From a checkpoint of a small mixture-of-experts model trained on Wikipedia: width 192.
Below are experts of layer 7 (counted from 0) of a mixture-of-experts language model. Rows are named router (the router's row for the expert), up (a neuron's input weights, with its number), down (a neuron's output weights, with its number) and show model dimensions 0-191. Each number is 50 + 12 x the weight over its row's rms, rounded and kept within 0 to 99.
After each expert's rows: "comes after" lists some tokens at least twice as common just before its tokens as in all text; "comes before" lists some tokens at least twice as common just after its tokens as in all text. This comes from a sample of Wikipedia text that the model never trained on. Tokens count by the router's weight.

# expert 126
router:66 50 57 55 76 68 48 38 58 54 46 63 49 72 55 44 50 47 37 61 37 37 55 49 78 52 41 59 34 54 66 50 72 56 59 66 44 51 46 52 63 46 44 50 70 62 61 63 59 53 56 51 46 54 36 45 49 58 46 70 36 51 39 47 53 24 53 42 41 50 18 44 49 65 47 39 43 67 58 52 41 44 32 55 59 52 50 61 41 34 48 47 51 43 35 67 70 52 60 46 54 42 35 46 59 15 54 56 61 59 54 38 53 40 49 64 46 50 53 46 45 30 51 41 45 51 71 44 57 64 55 36 47 44 55 50 64 38 72 31 23 65 54 57 34 44 12 51 39 61 35 49 53 57 37 51 63 65 53 52 65 39 53 39 74 49 63 70 32 50 56 17 39 38 59 60 39 27 50 57 44 56 37 39 58 27 63 55 32 30 46 55
up0:68 47 50 39 63 58 38 46 50 50 58 40 40 55 37 41 49 50 39 61 70 63 29 52 48 45 32 44 54 47 69 67 42 46 64 56 23 70 38 64 64 23 57 54 45 45 63 53 55 67 35 37 66 69 32 36 52 70 49 56 46 48 41 67 63 38 30 59 24 67 31 43 61 51 60 53 45 57 35 57 56 59 52 43 59 62 57 76 50 50 70 43 46 51 42 48 50 56 49 56 45 50 39 48 67 23 64 50 37 56 82 58 43 53 59 64 58 73 74 42 36 42 39 62 50 32 59 50 58 31 65 57 39 41 50 44 55 49 60 47 23 46 44 53 21 41 22 33 56 26 62 45 54 50 44 64 56 57 72 51 51 55 52 43 50 39 50 54 40 58 69 42 40 48 57 58 25 41 44 45 53 43 42 57 60 44 63 62 69 50 33 36
down0:54 26 47 48 31 54 49 40 49 60 45 52 50 64 46 33 49 51 68 39 50 47 63 71 50 55 53 56 35 18 58 45 34 70 43 41 41 41 66 51 58 42 49 47 57 34 55 43 54 58 73 30 40 55 33 58 44 53 51 64 44 57 64 67 47 58 46 34 25 53 48 51 58 39 31 41 58 45 53 45 61 68 68 77 29 49 62 42 54 49 44 38 39 65 47 42 48 31 42 56 51 47 76 35 39 60 61 38 49 48 57 71 61 48 52 60 37 52 89 54 57 66 61 55 46 22 61 55 43 26 40 34 46 35 52 40 65 53 56 50 30 51 58 66 39 28 61 64 61 47 68 61 44 47 36 33 42 42 48 59 36 45 59 52 56 56 41 31 47 58 46 62 49 47 48 53 23 64 62 60 56 64 50 73 45 38 44 36 51 77 69 35
comes after: " the", " in", " The", " In", " to", "|"
comes before: " of", " to", " in", "ing", " for", " with"

# expert 4
router:65 58 53 65 37 53 79 42 66 59 54 66 35 55 60 52 47 57 49 48 35 57 54 45 69 55 50 48 59 37 47 77 60 48 46 69 54 48 36 33 39 53 57 42 60 67 57 71 52 52 27 67 36 65 39 49 63 60 57 40 56 42 41 39 52 41 59 36 45 47 49 41 34 42 37 61 30 65 59 66 47 47 37 42 63 45 66 60 39 40 42 45 52 64 34 49 57 44 63 57 55 50 34 50 72 36 21 56 39 62 55 54 40 48 34 50 44 38 46 50 73 32 45 47 47 71 66 51 73 38 53 43 48 59 57 38 56 52 72 34 33 56 44 87 46 77 46 56 34 55 52 61 38 49 39 34 51 60 57 51 59 43 53 41 53 37 64 52 41 52 63 52 37 45 63 59 34 44 68 59 28 31 35 44 73 30 63 52 54 19 33 52
up0:34 54 72 44 23 52 76 73 32 55 40 56 47 41 58 43 47 85 55 46 60 29 60 59 48 53 41 66 68 42 35 53 60 30 58 51 41 47 14 22 42 54 39 54 59 60 58 45 60 56 49 65 56 78 56 52 50 54 61 45 51 60 46 67 59 43 49 25 46 44 73 46 51 84 19 56 36 63 58 29 58 40 61 46 59 51 60 46 41 47 54 58 34 68 40 40 41 26 65 46 46 42 36 51 58 41 38 46 28 58 52 53 43 54 41 61 57 75 57 45 43 50 46 45 49 52 44 28 56 44 49 34 43 56 74 44 76 43 57 58 48 33 58 52 55 60 52 59 53 53 46 44 45 43 35 26 79 48 48 47 64 42 51 42 45 49 56 53 30 56 45 56 56 43 63 53 54 44 62 51 40 41 37 48 44 34 55 55 53 48 61 67
down0:36 54 47 40 39 50 45 60 48 38 46 44 55 59 29 80 64 51 43 48 33 74 64 65 45 27 51 55 40 75 36 61 51 47 33 27 37 50 48 64 67 57 47 40 47 55 48 55 26 46 39 43 42 51 51 67 34 70 77 53 60 44 46 46 55 47 45 44 34 57 65 42 44 65 41 51 39 69 71 60 41 72 51 35 52 48 49 66 82 30 48 49 51 56 73 49 44 48 52 46 39 37 56 25 48 62 32 46 51 32 52 62 47 45 53 47 41 72 34 46 37 46 40 64 59 54 20 73 49 49 42 55 54 53 43 52 39 54 37 37 50 27 63 34 74 43 77 60 74 63 51 48 48 36 73 53 59 54 55 63 43 56 49 58 53 33 40 39 39 50 59 61 60 61 38 53 44 36 49 58 39 60 54 39 40 34 68 57 41 61 36 55
comes after: "1", "–", "2", "0", " ", "9"
comes before: " |", "0", "9", "–", "5", "6"

# expert 127
router:52 58 77 47 72 43 55 43 48 46 51 49 36 70 51 40 45 29 52 68 54 36 57 58 62 51 42 53 38 41 39 58 49 54 61 59 45 55 33 39 51 50 50 46 72 62 66 58 68 67 50 62 38 49 47 43 51 66 60 29 39 27 50 33 72 24 63 43 48 49 50 53 38 57 44 49 42 69 49 62 34 44 39 45 55 48 53 67 43 32 40 42 65 50 50 63 68 49 39 33 54 47 40 73 61 24 48 45 49 63 60 52 51 38 42 75 76 27 50 47 60 33 45 44 35 68 64 47 45 52 60 48 43 61 84 65 60 52 70 52 42 57 48 59 39 52 30 42 37 62 48 51 51 51 35 61 55 49 57 66 61 48 49 56 48 47 63 68 41 50 68 29 57 53 57 47 43 22 63 52 27 60 24 57 46 50 63 45 28 37 24 65
up0:36 56 58 54 66 41 55 48 55 43 56 55 33 41 59 52 61 40 46 55 27 52 50 57 63 44 58 48 41 40 43 64 58 62 39 61 51 37 25 51 57 36 54 43 67 68 30 31 38 45 49 60 47 62 53 37 31 24 26 46 41 62 44 57 67 46 49 39 65 78 42 60 37 48 61 55 52 54 10 46 43 55 29 44 65 54 40 64 60 39 51 59 57 48 57 65 44 61 50 58 65 52 42 58 46 34 49 65 66 62 44 62 59 31 37 57 43 43 44 33 60 36 57 61 30 46 53 46 37 54 53 39 41 54 63 66 48 49 41 45 27 45 82 56 62 41 38 33 47 79 50 50 44 40 33 48 45 65 44 44 60 41 67 65 48 63 66 68 67 63 67 37 54 21 40 46 55 40 71 59 48 38 44 23 43 51 53 39 42 32 55 43
down0:20 48 33 50 70 26 62 63 45 28 43 31 41 61 35 49 58 38 49 57 33 53 43 63 40 68 58 34 53 45 35 60 50 55 49 59 67 31 40 46 62 61 51 49 64 49 39 47 50 60 55 54 48 65 53 50 45 40 26 31 45 72 30 64 31 43 33 64 49 57 36 37 24 27 59 60 60 42 49 41 61 54 52 40 55 34 42 44 52 54 43 45 39 47 55 51 41 49 53 57 35 68 36 40 49 30 60 48 44 61 56 43 48 48 53 45 58 62 43 36 65 66 56 76 42 53 66 39 40 61 44 76 68 38 58 42 41 49 73 61 61 35 70 56 73 64 52 60 46 72 52 46 36 53 56 66 58 21 54 28 36 55 74 55 44 63 40 48 45 47 49 62 57 36 34 41 52 45 87 61 55 52 42 51 40 53 52 55 35 60 51 57
comes after: "|", " the", "-", "==", " The", "In"
comes before: " of", ":", " |", "==\n", "==\n\n", " ==\n"

# expert 45
router:59 52 62 53 61 50 55 36 32 45 41 64 33 40 75 53 53 47 55 54 51 53 32 54 68 50 54 53 27 43 46 71 50 55 55 51 32 57 43 48 41 42 43 28 57 63 70 52 65 33 52 59 31 48 19 47 80 56 60 35 57 52 31 50 61 51 84 35 47 44 46 31 56 51 29 47 37 52 54 39 73 49 32 46 73 65 69 57 43 42 53 38 50 47 37 40 50 41 35 56 68 33 49 40 59 32 47 45 32 59 50 27 45 42 53 52 63 45 21 43 52 51 67 53 50 69 59 37 60 63 33 53 52 68 49 59 56 58 66 34 23 51 44 70 52 55 46 49 45 47 23 52 42 44 36 47 49 57 30 39 64 51 49 46 38 54 63 42 39 64 48 56 44 41 53 58 50 53 47 64 40 44 47 73 66 34 73 56 59 37 40 72
up0:60 49 61 52 43 50 39 25 36 77 57 57 38 43 54 50 34 52 65 72 42 52 61 35 61 48 37 63 21 32 39 51 61 61 53 57 30 53 52 69 39 51 44 38 55 71 25 51 76 52 52 40 45 60 51 38 61 59 39 43 48 67 38 38 42 38 69 51 51 58 37 51 43 49 34 43 53 61 33 36 43 65 44 48 58 51 67 78 50 42 41 51 48 55 41 72 31 52 45 57 52 41 39 45 50 35 26 79 39 61 51 44 49 47 58 57 50 42 28 50 44 33 37 36 43 41 61 38 46 42 42 40 49 48 51 51 44 45 56 32 47 58 35 55 55 40 51 39 25 52 49 46 54 70 48 54 55 65 32 84 55 40 43 54 34 30 44 68 58 53 47 40 19 49 54 60 47 48 77 77 36 63 49 49 61 46 43 37 33 31 48 40
down0:71 17 48 67 52 44 55 61 55 30 63 45 59 90 68 31 42 42 82 69 43 65 75 67 55 53 50 43 61 36 55 57 63 50 48 80 55 39 23 56 59 49 69 42 51 48 46 28 63 87 64 63 70 65 53 46 61 17 60 52 55 48 62 43 52 41 53 47 30 35 55 50 66 59 39 63 54 51 49 47 54 56 56 58 44 43 42 59 58 45 43 65 44 37 58 38 49 46 46 31 61 38 42 48 54 43 52 51 48 51 41 61 36 51 54 51 44 61 60 49 48 37 44 47 35 47 50 46 48 46 52 69 38 47 43 63 64 44 47 60 80 38 39 55 54 47 42 35 53 48 60 63 22 53 68 42 54 43 50 44 57 36 41 29 50 47 46 69 44 76 49 41 54 51 46 50 71 55 42 49 36 46 45 53 38 42 43 65 54 47 29 44
comes after: "0", "9", "8", "1", "2", "5"
comes before: "-", " |", "0", "–", ")\n", "\n"

# expert 69
router:68 54 43 38 58 51 68 46 55 46 45 72 39 50 65 37 48 46 41 78 45 50 66 47 77 35 43 49 24 43 40 70 34 55 60 58 44 61 43 39 49 52 38 45 63 46 44 55 61 65 49 64 40 40 34 23 58 54 41 58 56 41 43 60 45 55 50 46 48 57 47 40 58 66 36 53 37 74 73 44 57 38 53 37 56 52 62 62 34 31 44 42 43 29 24 38 84 67 48 53 48 20 44 34 60 45 38 55 38 73 72 45 38 38 56 55 60 37 43 64 53 42 60 55 45 69 67 47 62 39 37 63 59 40 57 62 65 56 76 43 47 63 47 57 45 69 53 35 32 40 38 49 45 53 54 58 47 67 52 42 53 53 41 37 60 55 66 51 62 57 43 58 48 26 61 57 57 31 60 81 37 50 32 50 42 44 62 58 48 33 56 56
up0:69 60 32 66 61 83 47 51 44 42 35 60 32 60 43 57 40 64 44 48 40 64 61 73 61 68 34 39 20 38 33 42 23 34 69 62 54 49 65 48 43 40 32 54 48 41 48 46 46 34 68 52 46 66 50 41 66 36 29 63 52 34 55 42 63 63 46 42 41 63 19 61 52 66 55 42 50 47 28 54 39 44 53 46 64 52 62 54 50 33 67 48 41 39 62 54 79 50 47 41 51 34 56 27 54 63 48 48 51 66 69 62 54 40 42 53 34 46 57 52 61 56 69 33 38 53 25 59 38 46 53 57 33 35 49 71 33 54 48 57 59 60 64 51 39 49 49 41 35 52 60 52 44 41 33 42 51 46 58 55 32 44 57 49 67 40 49 60 55 76 53 48 56 42 46 55 77 48 63 68 44 58 47 62 36 61 61 37 57 39 63 63
down0:55 62 55 73 54 46 55 46 48 42 71 41 57 56 62 65 67 46 37 67 55 53 37 56 27 45 44 19 40 55 56 58 52 46 54 32 65 41 20 55 15 66 68 50 59 55 64 50 58 36 49 25 49 45 49 30 39 50 57 48 37 77 57 51 49 45 62 54 40 59 49 45 53 49 59 55 63 49 42 41 54 47 53 62 45 63 62 67 51 44 63 49 53 45 54 48 50 34 53 51 41 49 53 50 71 56 49 53 51 57 50 63 35 71 40 43 09 64 33 62 12 43 43 51 40 49 53 33 53 59 48 51 41 57 61 53 57 46 47 64 47 47 62 53 51 57 43 28 37 55 79 60 46 48 56 32 54 25 54 63 49 49 56 50 58 52 39 44 41 88 56 48 48 62 63 46 63 18 39 41 61 45 42 23 32 49 51 61 44 47 48 57
comes after: "1", "2", " ", "9", "3", "0"
comes before: "0", "9", "1", "8", "2", "7"